config.toml
experts_per_token = 8
init_std_router = 0.0107
num_attention_heads = 5
head_dim = 64
norm = "rmsnorm"
attn_scale = 0.125
init_std_o = 0.00542
dataset = "wikipedia_en"
Below are experts of layer 5 (counted from 0) of a mixture-of-experts language model. Rows are named router (the router's row for the expert), down (a neuron's output weights, with its number) and show model dimensions 0-223. Each number is 50 + 15 x the weight over its row's rms, rounded and kept within 0 to 99.
After each expert's rows: a language model's description of what the expert responds to. This comes from a sample of Wikipedia text that the model never trained on.

# expert 2
router:53 18 16 58 52 25 08 69 45 20 32 34 33 53 37 59 44 39 47 59 60 49 41 55 23 45 69 32 23 52 28 51 65 40 64 37 60 79 63 20 39 64 43 54 43 23 42 31 22 59 60 53 33 59 74 36 54 36 58 69 69 20 38 49 58 52 58 51 29 67 48 36 45 74 44 55 48 55 38 63 44 48 56 34 40 43 33 31 64 41 45 39 47 53 64 63 31 75 52 60 65 30 59 38 35 26 46 46 50 45 56 62 36 52 47 70 44 68 31 49 35 35 60 38 24 35 43 22 62 64 71 52 35 73 29 70 47 74 58 62 30 53 36 45 43 83 50 68 45 41 34 71 59 51 39 55 60 51 36 45 70 61 42 39 62 78 72 38 33 54 70 35 27 52 51 39 41 71 37 58 49 16 51 58 61 66 27 58 44 48 70 41 51 66 64 36 83 64 54 30 63 45 66 51 61 53 27 67 43 21 52 73 43 54 31 67 45 57 69 39 64 40 33 42
down0:62 67 35 50 50 56 61 61 39 72 36 50 92 55 32 45 31 24 38 35 70 48 41 46 48 47 64 53 36 43 61 59 52 31 41 58 35 47 45 82 28 58 24 71 51 54 34 67 54 71 78 41 24 70 70 46 55 58 84 55 54 33 34 38 31 49 37 64 33 53 29 41 42 53 57 38 45 40 44 52 25 57 74 74 42 54 50 99 45 54 50 24 57 60 48 30 87 65 47 57 61 58 65 42 50 51 65 35 44 54 24 57 58 37 44 75 40 57 42 47 30 48 49 42 39 21 28 40 61 47 41 72 38 34 35 70 78 41 22 39 25 76 28 32 59 49 46 63 65 35 41 38 52 37 45 61 33 53 50 84 40 53 47 43 56 67 46 49 63 41 45 52 21 50 48 30 46 38 42 57 67 60 27 53 69 80 50 91 41 53 39 48 55 50 67 44 62 35 68 47 16 43 29 74 54 48 53 46 77 55 61 42 43 69 77 52 30 46 68 44 46 55 53 41
What it handles: Word pieces right after an initial letter of a word or name, such as c-ul-inary, U-k-raine, C-ab-allero, f-ut-sal.

# expert 13
router:56 47 31 64 58 46 29 60 42 35 29 55 44 61 39 53 41 46 59 32 65 54 40 53 42 56 70 37 40 76 44 46 73 33 79 52 81 78 73 29 43 49 31 52 38 40 47 27 18 58 53 46 22 48 42 45 53 43 74 84 52 16 75 38 54 32 70 73 54 62 54 53 44 65 35 55 37 61 22 62 63 45 58 51 53 51 58 45 75 49 59 57 48 64 55 57 21 60 58 75 60 37 64 47 41 43 34 38 40 47 62 30 29 33 45 55 15 65 45 54 47 47 46 43 00 58 37 39 75 77 57 65 35 58 39 47 35 65 46 27 40 67 40 44 38 65 29 62 44 55 16 52 60 26 44 54 41 65 24 51 63 59 45 37 57 67 90 56 41 65 55 48 36 38 77 53 45 78 43 75 58 36 22 76 57 73 38 70 50 51 56 48 52 65 59 45 54 70 54 33 52 14 50 53 55 42 47 69 27 42 60 60 52 42 41 67 38 41 49 41 60 50 22 46
down0:57 61 41 52 63 41 57 49 75 56 72 21 70 41 59 53 39 35 50 27 43 39 62 40 53 47 24 88 51 63 69 54 77 51 47 55 36 51 81 60 41 39 58 64 48 52 46 67 46 60 38 41 63 09 92 50 58 51 40 43 62 53 47 77 61 36 28 63 52 50 69 33 78 44 45 23 59 40 60 48 48 54 59 56 51 25 48 42 36 67 66 65 60 44 32 52 58 49 44 38 42 51 61 34 50 51 75 46 79 85 32 90 35 62 67 77 44 40 75 37 56 62 47 39 78 30 48 40 48 46 39 47 59 67 62 57 69 47 56 68 52 16 84 33 41 26 67 57 10 53 65 73 41 56 31 85 57 43 58 55 42 39 42 37 50 35 27 45 51 41 30 44 60 35 38 60 67 21 70 51 37 79 49 40 52 52 42 50 45 49 54 59 54 38 50 34 33 49 28 66 42 60 38 44 49 72 31 39 78 66 56 42 49 31 52 57 67 51 64 53 39 52 65 23
What it handles: Markup right after a line break, such as = opening name headings, - list bullets and | table cells, plus occasional the.

# expert 10
router:61 50 48 71 61 56 37 76 44 50 22 52 68 44 00 86 51 46 39 42 60 64 28 40 39 55 71 43 49 52 70 31 63 27 77 43 82 50 45 50 52 48 33 54 43 36 40 49 28 51 62 44 40 59 44 47 75 53 60 87 50 19 64 43 74 29 56 61 46 52 47 34 42 57 53 82 30 45 46 60 52 68 80 51 47 26 39 44 84 30 34 49 59 57 53 54 47 47 71 62 55 48 83 40 38 45 55 43 52 53 63 65 35 17 73 54 35 61 48 57 34 46 74 43 53 43 32 52 62 57 55 51 43 49 56 78 18 55 66 43 40 50 42 42 36 66 30 70 46 26 32 48 73 26 49 62 75 57 38 49 77 59 26 43 56 77 58 56 48 66 55 29 43 14 71 33 31 64 44 59 62 44 34 73 50 52 48 70 39 45 62 42 41 73 59 34 77 55 35 43 66 38 55 52 58 41 43 63 22 51 54 69 55 74 44 55 29 54 61 22 59 45 43 33
down0:66 64 38 50 53 42 50 34 61 65 45 49 51 19 32 57 49 54 50 38 43 45 40 63 69 47 29 38 55 28 24 45 44 57 53 61 64 74 44 72 43 44 28 35 44 62 44 71 41 47 65 53 85 40 46 19 34 36 32 42 60 63 59 52 56 36 06 49 47 55 64 31 80 36 53 65 46 68 68 49 51 48 42 26 57 46 34 54 51 53 30 34 44 20 57 47 64 63 66 25 45 67 54 41 51 48 57 27 35 73 45 60 72 57 37 41 69 68 29 26 40 27 28 54 67 76 63 49 29 56 76 27 48 49 49 25 09 48 75 64 47 53 47 47 46 21 49 58 57 50 57 79 67 48 54 38 55 48 19 70 46 39 24 47 51 35 53 24 58 67 64 32 78 64 65 56 24 77 52 52 41 77 53 42 46 56 41 45 31 71 53 55 39 38 35 44 40 58 50 42 39 59 34 43 56 51 06 57 57 57 60 34 59 54 31 23 29 17 61 49 45 66 56 70
What it handles: Line breaks ending prose paragraphs or table rows, plus sentence periods and capital initials of names, such as C, B, M.

# expert 26
router:78 45 43 52 68 46 44 76 43 47 29 23 68 36 47 71 45 38 28 64 74 63 51 61 30 38 77 40 50 39 51 37 65 35 65 46 62 59 51 37 43 18 37 66 44 29 26 39 33 62 54 18 31 73 71 42 45 38 64 52 48 50 36 51 46 28 55 70 22 67 48 58 50 58 37 37 33 59 42 78 52 59 54 49 31 39 42 36 50 50 80 59 66 82 63 64 33 57 74 63 62 40 60 43 23 32 26 59 28 50 51 25 43 25 52 73 48 64 37 76 23 44 69 43 48 25 53 31 69 58 60 55 20 68 68 53 39 48 76 44 23 63 45 22 37 62 44 57 44 52 34 63 53 12 33 58 51 59 34 48 51 68 38 46 59 53 73 55 33 45 88 37 56 47 64 48 47 68 34 61 73 35 45 66 50 51 48 54 53 32 74 44 44 71 64 28 72 61 43 37 59 41 59 71 52 36 57 70 54 60 72 53 67 61 34 52 47 43 65 38 51 23 45 31
down1:57 39 73 33 67 29 44 39 42 52 57 48 26 55 62 29 40 72 60 59 69 41 93 56 57 59 35 22 52 27 58 57 67 42 53 43 69 48 69 65 42 45 36 51 52 31 82 71 16 21 67 52 72 50 33 50 65 40 30 29 30 43 54 61 54 33 34 61 39 47 62 55 52 37 67 61 57 35 43 74 39 08 52 50 57 54 53 52 26 32 66 62 08 42 54 63 29 56 35 39 52 61 51 43 50 62 43 52 16 52 50 46 28 27 14 60 55 46 50 82 37 61 51 65 47 51 38 45 45 63 41 21 24 37 61 41 35 46 56 59 46 51 59 49 58 60 46 54 56 43 25 46 55 50 65 47 55 40 38 99 45 47 63 72 46 65 53 59 68 67 51 72 54 81 46 28 43 35 54 81 26 49 43 52 27 53 49 41 49 55 48 46 65 51 39 30 34 64 52 47 61 40 40 45 29 33 61 38 56 35 19 21 40 64 59 66 35 48 69 72 67 38 43 62
What it handles: Subject pronouns and clause links after commas and periods, such as he, she, it, which, that, who, and, but.

# expert 61
router:90 44 38 52 45 36 58 65 21 35 41 36 54 59 43 40 49 37 37 40 72 43 36 49 31 27 76 35 24 57 70 33 44 52 63 66 69 74 38 36 19 51 26 71 37 45 38 34 22 60 48 46 34 62 59 47 53 42 42 66 48 31 59 29 44 43 62 52 52 55 38 43 67 71 39 43 47 59 55 82 64 53 43 63 47 47 48 38 57 47 27 52 50 59 55 52 42 64 70 82 60 22 61 46 52 32 36 48 27 46 61 52 42 21 39 69 32 74 40 64 68 42 56 38 33 47 55 30 63 62 75 62 21 58 65 54 38 59 57 36 28 52 39 39 65 64 51 57 46 37 57 66 67 50 46 51 43 61 44 50 76 83 43 52 68 48 74 48 29 54 61 38 26 17 46 09 34 61 30 62 62 30 45 49 60 60 48 70 52 49 77 40 49 68 67 46 43 65 53 32 59 49 58 38 81 43 31 51 35 29 64 75 50 78 40 51 65 87 74 41 73 46 26 33
down0:69 52 71 66 42 42 19 57 25 38 80 60 65 58 72 42 67 63 24 57 30 57 63 17 61 34 17 60 25 19 26 63 59 59 49 52 44 40 50 51 51 71 60 48 46 64 54 62 61 57 39 34 56 63 71 48 58 52 51 69 57 58 46 51 63 40 54 40 33 51 60 35 54 56 68 37 42 32 34 47 54 63 54 08 68 42 44 50 27 78 63 49 47 33 55 35 34 71 19 73 57 40 70 76 50 63 62 40 74 34 30 35 50 56 57 39 71 62 25 43 58 50 51 50 67 65 34 33 61 28 57 36 36 79 52 59 30 62 50 43 27 48 39 42 38 38 70 40 36 48 64 41 59 43 35 49 43 36 57 74 36 77 65 65 57 70 24 30 46 23 64 60 41 75 06 46 78 82 52 60 45 41 40 48 38 32 29 52 65 53 50 65 50 36 67 39 37 28 50 48 69 39 48 60 53 49 44 38 48 48 27 43 29 67 37 34 65 39 66 46 53 53 57 18
What it handles: Second pieces of personal and place names after a capital, such as the n in Ernest and Ernie, Falcons, Annett, Houdini.

# expert 17
router:64 53 39 58 66 32 46 61 19 43 29 53 47 75 58 51 41 47 41 33 78 57 42 57 38 40 49 31 25 80 67 36 79 45 52 43 69 54 56 43 43 27 37 57 42 35 30 48 35 68 44 49 45 53 42 49 70 54 63 71 55 45 46 53 62 44 67 68 41 57 70 72 33 74 35 62 29 58 44 55 70 77 69 47 35 39 40 45 56 44 50 37 51 54 60 56 42 74 60 53 67 36 49 42 44 29 43 39 51 33 70 56 37 42 55 58 30 68 21 76 50 32 52 32 33 51 59 30 75 65 58 70 33 53 52 76 30 77 37 33 44 78 39 00 30 61 33 76 30 25 30 53 64 50 41 47 44 71 36 28 69 56 39 31 57 35 61 62 42 64 51 43 41 38 57 36 33 59 32 51 74 32 01 58 75 80 41 52 34 36 47 36 42 56 77 41 58 51 61 46 55 38 65 56 64 53 29 56 38 27 42 47 51 42 38 61 25 71 51 29 63 43 42 43
down1:28 44 50 55 51 54 39 44 63 65 19 31 47 50 71 47 59 29 56 38 66 55 84 68 75 48 49 65 48 43 45 64 36 46 92 22 42 42 23 55 39 48 21 45 62 53 32 46 75 75 51 65 62 50 77 67 28 73 57 85 60 31 40 59 29 46 52 71 70 53 63 52 46 52 46 89 52 36 53 20 34 40 40 59 61 64 33 77 33 71 72 40 52 59 60 46 67 31 73 64 58 61 46 23 62 72 55 55 40 54 53 36 54 61 54 57 63 34 28 58 65 49 68 36 45 46 46 43 53 55 42 61 64 24 40 57 28 49 44 67 48 40 69 41 42 35 49 35 41 74 51 69 49 69 38 44 48 41 57 88 35 49 46 51 40 43 40 27 59 57 73 71 73 52 28 48 33 40 53 64 52 58 27 53 65 61 32 43 45 76 61 33 29 21 71 35 71 36 59 47 63 66 62 73 90 45 58 56 71 40 39 53 41 31 62 35 53 38 70 46 40 53 48 70
What it handles: Inner pieces of names and words, often after V or M, as in Comvik, Volvo, Velvet, democratic, plus st, United, town.

# expert 22
router:69 47 44 51 61 38 49 81 41 46 40 09 63 69 30 62 61 38 58 67 57 54 28 39 42 38 59 41 69 61 51 29 62 49 70 40 53 62 56 46 41 42 40 54 58 27 56 45 49 83 49 39 44 73 28 33 51 29 41 51 53 42 46 47 64 43 61 61 24 68 46 47 43 53 38 60 39 57 41 65 64 62 41 65 49 34 36 39 61 46 59 34 36 52 99 53 45 54 65 34 59 32 59 46 13 37 29 34 29 49 62 52 41 27 51 68 48 53 39 65 55 22 64 30 49 48 43 44 69 62 73 46 37 57 72 53 60 56 52 44 36 53 37 40 41 60 43 53 41 49 40 91 69 31 42 63 49 49 37 54 65 66 28 06 59 85 74 49 45 64 43 20 58 56 58 37 37 58 33 52 59 29 30 65 65 57 28 49 39 49 90 39 40 62 62 30 86 64 43 33 48 57 67 57 58 43 29 66 23 51 76 57 43 73 49 58 37 83 62 36 72 34 42 31
down1:37 73 76 54 68 70 54 46 72 55 50 54 44 45 54 30 55 53 47 36 53 63 50 47 26 38 82 47 59 54 43 56 58 50 46 36 51 65 35 54 52 38 45 71 27 76 66 24 29 30 68 59 43 44 30 45 35 30 19 33 54 47 35 33 80 40 74 42 46 87 42 70 55 57 54 48 81 70 36 52 63 14 51 57 60 47 51 42 49 65 61 34 56 62 58 52 22 38 46 35 32 54 17 64 45 41 65 67 65 48 45 35 38 68 52 43 27 38 70 57 74 50 48 76 84 42 42 49 60 72 81 50 60 41 38 44 71 58 49 52 60 50 17 50 53 32 55 45 55 57 72 55 33 29 55 74 66 64 74 35 42 69 74 64 73 51 40 46 52 26 40 46 55 67 41 56 37 32 65 67 41 50 59 71 60 44 49 41 33 38 63 39 60 36 53 23 46 32 54 59 43 35 50 75 86 68 66 45 40 52 47 38 82 62 82 52 60 37 64 67 32 25 57 60
What it handles: Inner syllables right after an initial letter such as f or b, like f-an, pl-ann-ed, fell-ow, P-un-jab.

# expert 30
router:77 46 46 64 50 21 23 63 20 33 49 45 68 63 41 69 31 54 29 45 67 63 48 49 47 46 53 34 26 63 62 38 40 47 51 43 52 58 79 45 49 30 22 63 49 38 35 39 50 65 62 37 38 59 55 54 86 35 81 57 59 36 48 44 42 30 79 58 54 58 55 30 30 51 37 62 42 54 04 67 46 57 78 35 53 40 44 23 62 38 29 41 36 62 52 67 30 48 69 51 65 52 49 45 37 42 44 23 47 50 68 31 41 47 74 62 28 61 18 49 48 34 56 38 44 56 44 37 78 72 65 60 44 66 31 63 30 70 40 59 55 50 34 37 35 74 35 57 25 32 32 50 59 50 35 50 61 59 39 51 58 42 56 48 83 64 70 82 40 47 54 49 54 29 48 50 43 63 35 45 67 42 31 70 48 74 61 71 22 37 51 21 24 48 65 61 73 49 66 41 70 37 59 48 46 42 31 58 24 37 50 68 49 63 18 40 54 58 70 38 46 24 48 34
down1:61 63 64 36 74 42 85 54 75 62 52 62 46 34 72 67 57 61 48 25 49 46 42 31 63 54 61 48 40 52 53 61 32 43 56 32 31 63 41 63 41 20 39 54 67 26 50 57 39 84 77 69 42 41 56 52 55 20 51 84 62 33 38 40 41 33 32 36 45 71 64 52 60 64 40 55 34 47 58 40 40 54 59 45 65 31 65 60 39 45 44 47 29 55 71 34 67 79 50 35 63 58 46 61 57 27 30 56 29 66 82 39 54 48 59 43 59 74 58 63 51 56 54 60 27 71 75 36 68 37 37 64 48 36 44 58 43 58 21 76 26 54 43 46 49 66 41 39 53 41 59 50 54 44 59 61 52 26 30 54 61 26 48 49 47 45 44 44 92 32 54 74 90 75 18 63 60 55 37 45 49 59 60 60 53 60 26 56 67 28 77 49 52 61 35 48 46 54 46 66 24 52 68 06 60 30 38 65 63 64 64 37 63 44 56 53 84 34 31 42 48 43 38 64
What it handles: Inner syllables after an initial letter, especially ig/eg after N, like N·ig·eria, ind·ig·enous, n·eg·ative; also Yes/Nominated cells in tables.

# expert 5
router:58 22 36 58 65 33 44 53 44 40 37 42 54 44 31 78 47 36 27 12 71 59 46 50 33 42 59 37 25 54 64 42 57 23 61 55 48 53 64 29 29 35 40 56 36 32 25 40 28 69 64 24 29 48 63 49 70 38 73 59 61 59 70 42 44 42 57 61 47 48 68 32 46 52 39 71 43 58 43 49 58 42 75 44 51 49 28 42 40 46 46 52 56 46 53 54 28 60 46 73 62 51 73 31 24 13 22 33 44 48 64 41 41 22 53 62 17 69 36 72 54 50 77 33 50 50 32 45 59 77 47 65 39 59 52 48 23 67 55 48 36 57 35 35 43 65 41 70 45 25 33 57 58 44 51 66 37 44 44 27 66 55 40 57 60 50 60 75 37 65 58 39 51 35 61 23 14 54 50 79 61 39 21 69 48 53 42 68 41 33 67 59 70 58 49 35 49 62 40 26 68 40 62 52 66 23 15 61 48 32 63 48 60 55 25 58 43 65 78 47 82 54 41 32
down0:34 29 46 45 47 44 70 43 32 43 52 62 25 50 67 47 60 71 64 50 43 38 50 44 36 53 49 57 22 25 85 31 58 30 82 60 47 38 49 46 37 70 63 28 61 47 51 99 73 60 50 48 43 64 52 29 72 69 58 64 48 42 69 53 51 64 20 48 58 41 34 49 42 67 38 62 36 57 36 22 60 32 34 21 19 28 40 58 49 56 63 85 24 54 46 55 49 39 68 35 19 74 21 46 27 52 58 18 47 41 77 43 38 50 50 57 53 54 72 62 52 40 51 27 32 33 56 85 40 46 24 59 46 33 55 56 66 53 52 80 56 59 33 61 24 23 64 32 55 50 41 61 61 41 49 42 43 45 63 42 34 33 54 34 45 56 54 44 59 77 56 66 73 59 23 48 45 58 71 61 60 67 55 27 44 67 46 47 37 68 46 47 37 44 28 24 37 27 48 32 65 60 29 32 48 44 49 48 47 47 52 35 47 61 59 56 34 41 57 24 53 55 64 47
What it handles: Second token of capitalized names and words, often after H, L, S, E, as in Her, Herpiniere, Switzerland, Belarus, Continental.

# expert 23
router:56 53 47 79 64 51 55 57 52 45 20 70 65 60 50 64 62 49 55 50 66 91 30 32 36 44 67 47 24 74 66 56 68 36 81 22 64 63 68 33 45 42 32 45 52 44 51 39 47 68 71 38 40 65 64 32 78 51 61 63 66 25 64 39 68 33 67 70 38 75 54 46 60 78 47 66 45 59 19 69 60 46 43 61 34 41 41 29 59 49 23 48 69 57 57 64 42 55 61 52 61 44 49 45 54 28 36 17 35 51 61 45 43 37 41 64 49 70 52 67 32 17 59 35 40 46 64 47 52 55 74 58 24 67 74 53 43 59 55 59 39 68 33 41 27 51 44 63 45 32 50 65 61 27 53 60 77 66 33 43 67 57 39 38 52 69 56 70 38 53 61 21 32 34 54 58 41 60 40 57 93 37 43 43 53 53 48 61 36 53 73 31 31 50 84 15 53 62 58 48 75 43 66 42 74 40 35 59 48 50 76 63 59 63 41 59 55 53 62 20 59 34 40 36
down1:36 43 42 44 30 50 44 43 52 57 44 36 73 60 45 56 54 64 63 32 26 61 44 51 53 84 51 38 44 70 58 54 66 44 71 43 34 36 50 32 48 31 41 36 34 47 85 43 38 47 66 61 29 63 54 50 45 36 46 32 25 41 74 69 48 72 58 46 54 70 42 46 65 52 58 52 53 61 53 69 27 63 58 42 29 50 29 32 28 12 40 55 53 38 70 53 59 58 38 31 45 36 53 52 68 62 44 36 30 42 75 45 53 35 34 43 49 88 53 52 49 67 67 51 57 61 44 83 46 81 63 70 60 44 70 55 41 94 49 56 64 33 45 46 54 55 14 54 53 54 53 66 62 36 34 52 42 48 48 57 24 74 59 56 58 60 70 44 65 43 36 59 45 41 44 38 32 57 66 39 08 25 42 55 55 39 47 52 58 43 29 25 22 71 44 44 64 72 69 30 32 79 33 53 53 37 65 54 15 78 64 65 54 62 22 38 57 34 64 48 84 42 63 77
What it handles: Inner pieces of unusual foreign names and compounds, such as Lwandlolubomvu, Pamvo, Homecoming, misappropriation, Bayer, Babacar.

# expert 40
router:52 36 40 73 71 50 49 63 50 37 35 53 75 52 44 56 46 50 41 31 65 70 41 45 46 52 67 33 21 42 48 39 60 47 66 52 47 77 53 21 37 49 45 47 22 28 29 32 36 48 49 53 36 51 63 26 61 52 73 79 48 42 58 21 55 37 56 80 50 94 54 62 31 65 23 58 33 74 32 67 63 50 72 67 59 39 36 37 78 49 60 44 46 56 52 83 38 69 56 54 67 42 79 49 41 45 41 26 47 34 68 14 37 47 63 72 33 74 46 60 49 54 52 46 36 52 65 47 53 62 49 93 57 58 54 52 37 59 59 37 44 60 35 41 42 53 32 67 40 45 52 47 52 33 24 60 63 48 31 30 67 49 47 33 68 58 69 57 53 81 55 43 28 31 81 47 51 80 48 75 57 38 43 72 61 57 33 49 49 25 61 52 44 68 62 48 52 75 71 42 53 32 51 76 50 35 47 50 26 55 85 71 54 53 37 64 36 47 56 32 56 25 33 47
down0:72 43 72 69 17 59 44 35 49 64 38 55 49 74 61 62 53 57 66 41 41 21 70 50 59 54 57 36 54 42 81 68 47 41 52 49 54 41 41 24 54 38 47 51 57 52 52 81 79 45 50 66 61 49 46 19 38 77 61 46 68 59 35 29 62 43 51 47 35 39 55 72 34 59 42 72 59 59 65 45 27 50 49 63 61 31 51 65 39 62 23 40 18 39 34 33 42 30 50 56 56 47 30 46 70 88 35 54 63 32 37 51 72 54 54 44 47 30 44 38 75 57 25 51 41 51 46 61 75 29 64 57 51 33 79 71 43 47 61 40 35 24 33 58 53 48 63 61 74 65 58 70 56 34 51 53 45 72 64 36 20 43 57 46 23 20 88 26 32 47 71 48 57 39 52 40 34 67 47 59 60 36 64 45 36 62 71 39 64 63 49 64 49 75 65 26 53 20 48 60 56 65 63 83 46 53 52 59 64 35 18 17 61 55 56 52 35 28 43 46 52 35 40 45
What it handles: Hyphens opening infobox or list lines after a line break, like - Full name, plus prepositions of, in and sentence-initial The, In.

# expert 46
router:45 25 55 51 50 49 44 65 44 50 45 45 65 60 47 66 54 41 41 43 54 60 48 74 29 51 90 45 63 66 89 66 64 36 58 47 65 64 43 56 37 32 39 44 47 46 45 37 36 66 43 47 20 52 70 26 48 36 62 60 52 55 58 45 63 40 57 48 12 54 57 33 37 76 62 58 45 56 24 68 41 49 43 58 32 29 27 40 45 40 24 44 33 97 83 75 27 58 60 71 60 28 54 29 36 37 41 43 41 38 47 47 42 47 38 43 44 64 51 71 47 47 57 44 32 53 57 42 71 48 64 61 28 62 76 75 51 53 53 33 54 52 29 43 19 54 31 65 20 39 22 64 50 38 37 68 48 69 40 46 68 67 42 19 58 48 78 67 42 63 51 25 41 52 69 34 39 59 28 79 68 29 35 72 46 50 42 69 36 39 84 41 72 52 66 45 74 61 36 52 51 42 54 52 68 21 40 71 30 54 72 54 39 47 41 44 50 48 54 25 62 35 33 33
down0:56 50 39 65 40 37 67 36 62 62 47 39 48 56 37 24 59 69 47 31 61 46 47 76 55 58 68 47 39 43 24 55 36 82 23 38 53 40 46 33 60 15 29 48 76 31 50 46 47 63 64 60 35 99 67 73 36 51 54 56 40 56 47 56 39 68 56 41 56 50 41 59 56 54 76 57 60 39 48 59 70 30 55 58 52 46 60 36 63 77 61 39 49 42 40 35 53 31 29 45 35 49 30 29 56 40 61 45 62 10 26 37 73 65 36 51 61 47 55 44 56 60 86 35 50 37 50 54 40 57 43 23 41 56 41 36 69 93 52 54 45 62 46 75 70 22 58 47 59 57 48 50 86 67 63 26 42 64 75 49 42 83 58 48 32 54 40 32 45 40 68 42 67 40 36 59 62 80 85 31 47 66 60 42 31 53 20 25 34 53 59 59 46 44 48 55 51 74 52 76 59 58 48 54 29 58 67 49 62 53 42 56 44 40 81 49 52 59 79 37 36 52 30 40
What it handles: Possessives and number words such as his, its, two, first, plus word endings like wh-ose, cl-ose, numer-ous, bl-ack.

# expert 53
router:51 36 50 60 71 42 28 76 39 43 37 11 54 60 42 55 55 35 43 63 60 71 36 45 32 50 67 36 49 56 70 35 84 41 60 09 57 58 66 36 56 46 52 45 66 23 41 38 52 64 62 36 45 78 47 34 60 28 44 63 51 42 45 32 42 28 71 49 10 74 60 27 48 57 44 55 23 54 39 64 76 62 44 54 40 32 48 32 46 55 46 45 50 81 71 62 44 43 70 53 59 54 59 37 23 42 33 41 63 41 67 54 44 36 67 50 48 54 45 51 49 33 56 42 29 50 38 23 68 55 72 69 40 54 57 74 56 60 32 48 53 64 34 47 35 51 31 60 36 32 44 67 62 18 25 55 36 69 39 56 62 63 51 38 62 70 65 62 46 74 61 36 42 55 67 29 45 48 46 64 60 31 30 75 54 79 33 81 62 37 76 47 28 63 70 36 70 65 63 48 63 35 69 36 49 38 37 79 41 51 91 60 49 55 37 37 53 53 63 48 53 23 39 29
down0:26 45 41 17 54 57 64 57 23 48 56 52 43 67 77 65 45 43 33 43 46 52 59 58 87 69 31 46 54 57 51 31 39 50 70 38 86 48 51 43 55 23 38 76 34 48 18 78 30 42 49 69 51 70 44 82 84 74 45 59 68 42 32 45 40 47 51 46 41 53 60 41 42 94 70 45 44 37 39 44 47 47 62 71 42 58 39 62 58 48 58 68 36 24 35 53 60 58 43 36 52 36 45 29 42 62 59 24 62 34 81 37 70 59 55 54 48 61 54 67 43 68 53 61 53 45 45 70 07 48 54 60 57 46 67 71 41 58 45 44 31 74 58 59 56 23 39 38 31 49 60 25 80 46 38 70 63 55 57 60 43 59 65 51 28 53 71 32 48 74 22 36 45 62 47 29 68 44 40 36 32 69 53 64 50 61 58 46 43 43 64 41 73 31 43 45 42 12 48 62 38 60 45 37 48 48 35 22 38 66 49 64 58 60 46 63 37 86 26 41 66 52 51 65
What it handles: Second pieces of common words after f or c, as in features, decided, aircraft, entered, plus p, film, us, when.

# expert 31
router:66 38 63 76 93 43 58 65 40 36 19 44 66 62 34 57 40 46 42 24 79 74 25 48 29 56 61 42 25 45 58 51 51 35 93 40 41 83 55 42 48 46 50 66 59 41 45 24 33 63 74 50 46 91 45 36 80 57 53 73 68 47 56 61 51 40 65 65 42 63 47 71 46 52 45 64 40 36 51 56 47 62 54 46 33 52 38 43 51 46 35 58 67 61 63 68 34 46 74 46 60 67 57 52 30 47 52 27 46 48 60 25 40 26 41 50 51 74 49 58 32 33 66 37 31 47 46 28 54 66 71 52 30 79 74 68 47 68 44 59 50 52 47 38 47 72 66 63 33 46 41 53 78 38 17 61 32 50 18 53 62 59 41 60 67 61 62 72 27 52 59 46 51 37 54 46 64 63 39 73 58 37 41 61 57 82 30 63 37 53 67 25 56 65 65 37 76 72 64 45 49 35 67 51 72 38 41 66 52 64 55 56 49 37 38 29 60 41 66 28 61 31 55 32
down0:34 66 69 27 37 61 65 68 38 64 23 37 51 61 34 46 35 38 78 53 40 30 52 63 62 89 70 59 51 54 65 39 40 39 27 75 49 54 50 46 56 70 35 50 74 69 67 34 52 46 18 88 44 30 50 42 64 65 57 55 75 55 56 83 52 61 50 39 53 38 62 38 37 42 67 47 50 50 53 19 25 49 60 24 44 28 53 40 61 50 57 52 40 42 71 44 51 57 34 42 68 78 30 46 61 25 44 57 42 58 13 73 61 56 34 51 44 53 54 34 51 65 40 46 67 37 41 72 55 56 34 62 66 47 37 54 58 47 56 54 34 46 33 54 32 38 94 49 33 20 59 26 55 41 37 55 46 32 45 46 70 13 56 74 36 57 25 69 62 67 51 54 70 68 44 52 36 38 59 72 15 63 51 25 24 59 61 59 58 54 50 69 72 21 54 54 43 39 49 32 60 57 68 47 41 35 44 40 51 56 48 25 45 63 64 71 57 49 26 50 63 39 74 45
What it handles: Latin genus endings like Streptococcus and Streptomyces, the piece of classification in taxoboxes, and words beginning comp, comm, produc.

# expert 33
router:56 57 42 75 62 08 38 72 22 49 39 32 46 78 28 58 43 50 40 28 48 68 44 38 42 38 57 36 42 79 79 53 36 40 75 47 43 56 43 47 22 43 46 63 58 41 36 35 33 64 73 22 48 65 61 27 85 47 67 65 68 37 63 39 43 46 52 53 49 59 47 77 23 38 47 39 45 77 46 51 51 63 37 67 58 52 40 37 44 29 36 50 61 70 72 51 44 52 72 48 64 56 48 49 34 48 49 27 53 40 64 31 35 33 32 62 42 60 39 75 37 28 55 28 25 43 48 32 62 60 78 68 51 72 56 58 17 53 61 46 38 57 25 45 57 55 47 47 47 33 19 78 81 31 34 69 52 67 16 48 57 77 43 39 70 69 56 52 36 78 50 24 48 30 54 33 57 45 50 56 70 41 45 65 57 64 54 72 31 52 57 29 53 69 56 54 63 62 37 43 49 41 75 41 86 37 31 58 39 56 50 60 57 65 50 60 52 50 66 38 61 44 60 23
down0:43 55 28 58 33 32 71 56 40 55 58 49 26 56 31 32 52 33 50 38 66 84 65 50 50 57 45 63 50 45 70 42 69 72 30 54 35 50 63 61 60 32 39 23 63 64 39 45 43 46 53 39 53 58 59 28 16 66 55 56 72 69 47 48 66 37 62 38 20 39 51 62 37 64 46 74 39 30 62 38 63 45 46 68 45 39 33 56 59 42 62 65 45 42 74 71 46 41 26 56 67 43 36 63 45 35 48 27 65 48 25 38 35 65 60 65 33 48 74 58 55 36 35 36 54 62 51 18 12 50 64 44 47 66 31 59 73 61 40 62 49 55 60 21 41 54 50 46 33 34 24 53 29 30 69 52 72 40 47 92 80 29 36 49 51 63 25 44 15 46 61 66 51 56 49 50 31 39 42 21 64 65 33 27 65 56 41 69 21 58 81 24 48 63 54 49 58 15 15 57 58 50 55 43 36 46 37 68 52 40 67 40 48 24 70 67 61 44 35 54 52 48 51 48
What it handles: Inner syllables of longer words, often Latin species names, as in nuc-if-era, rel-oc-ated, acid-if-ying, Gri-ff-in.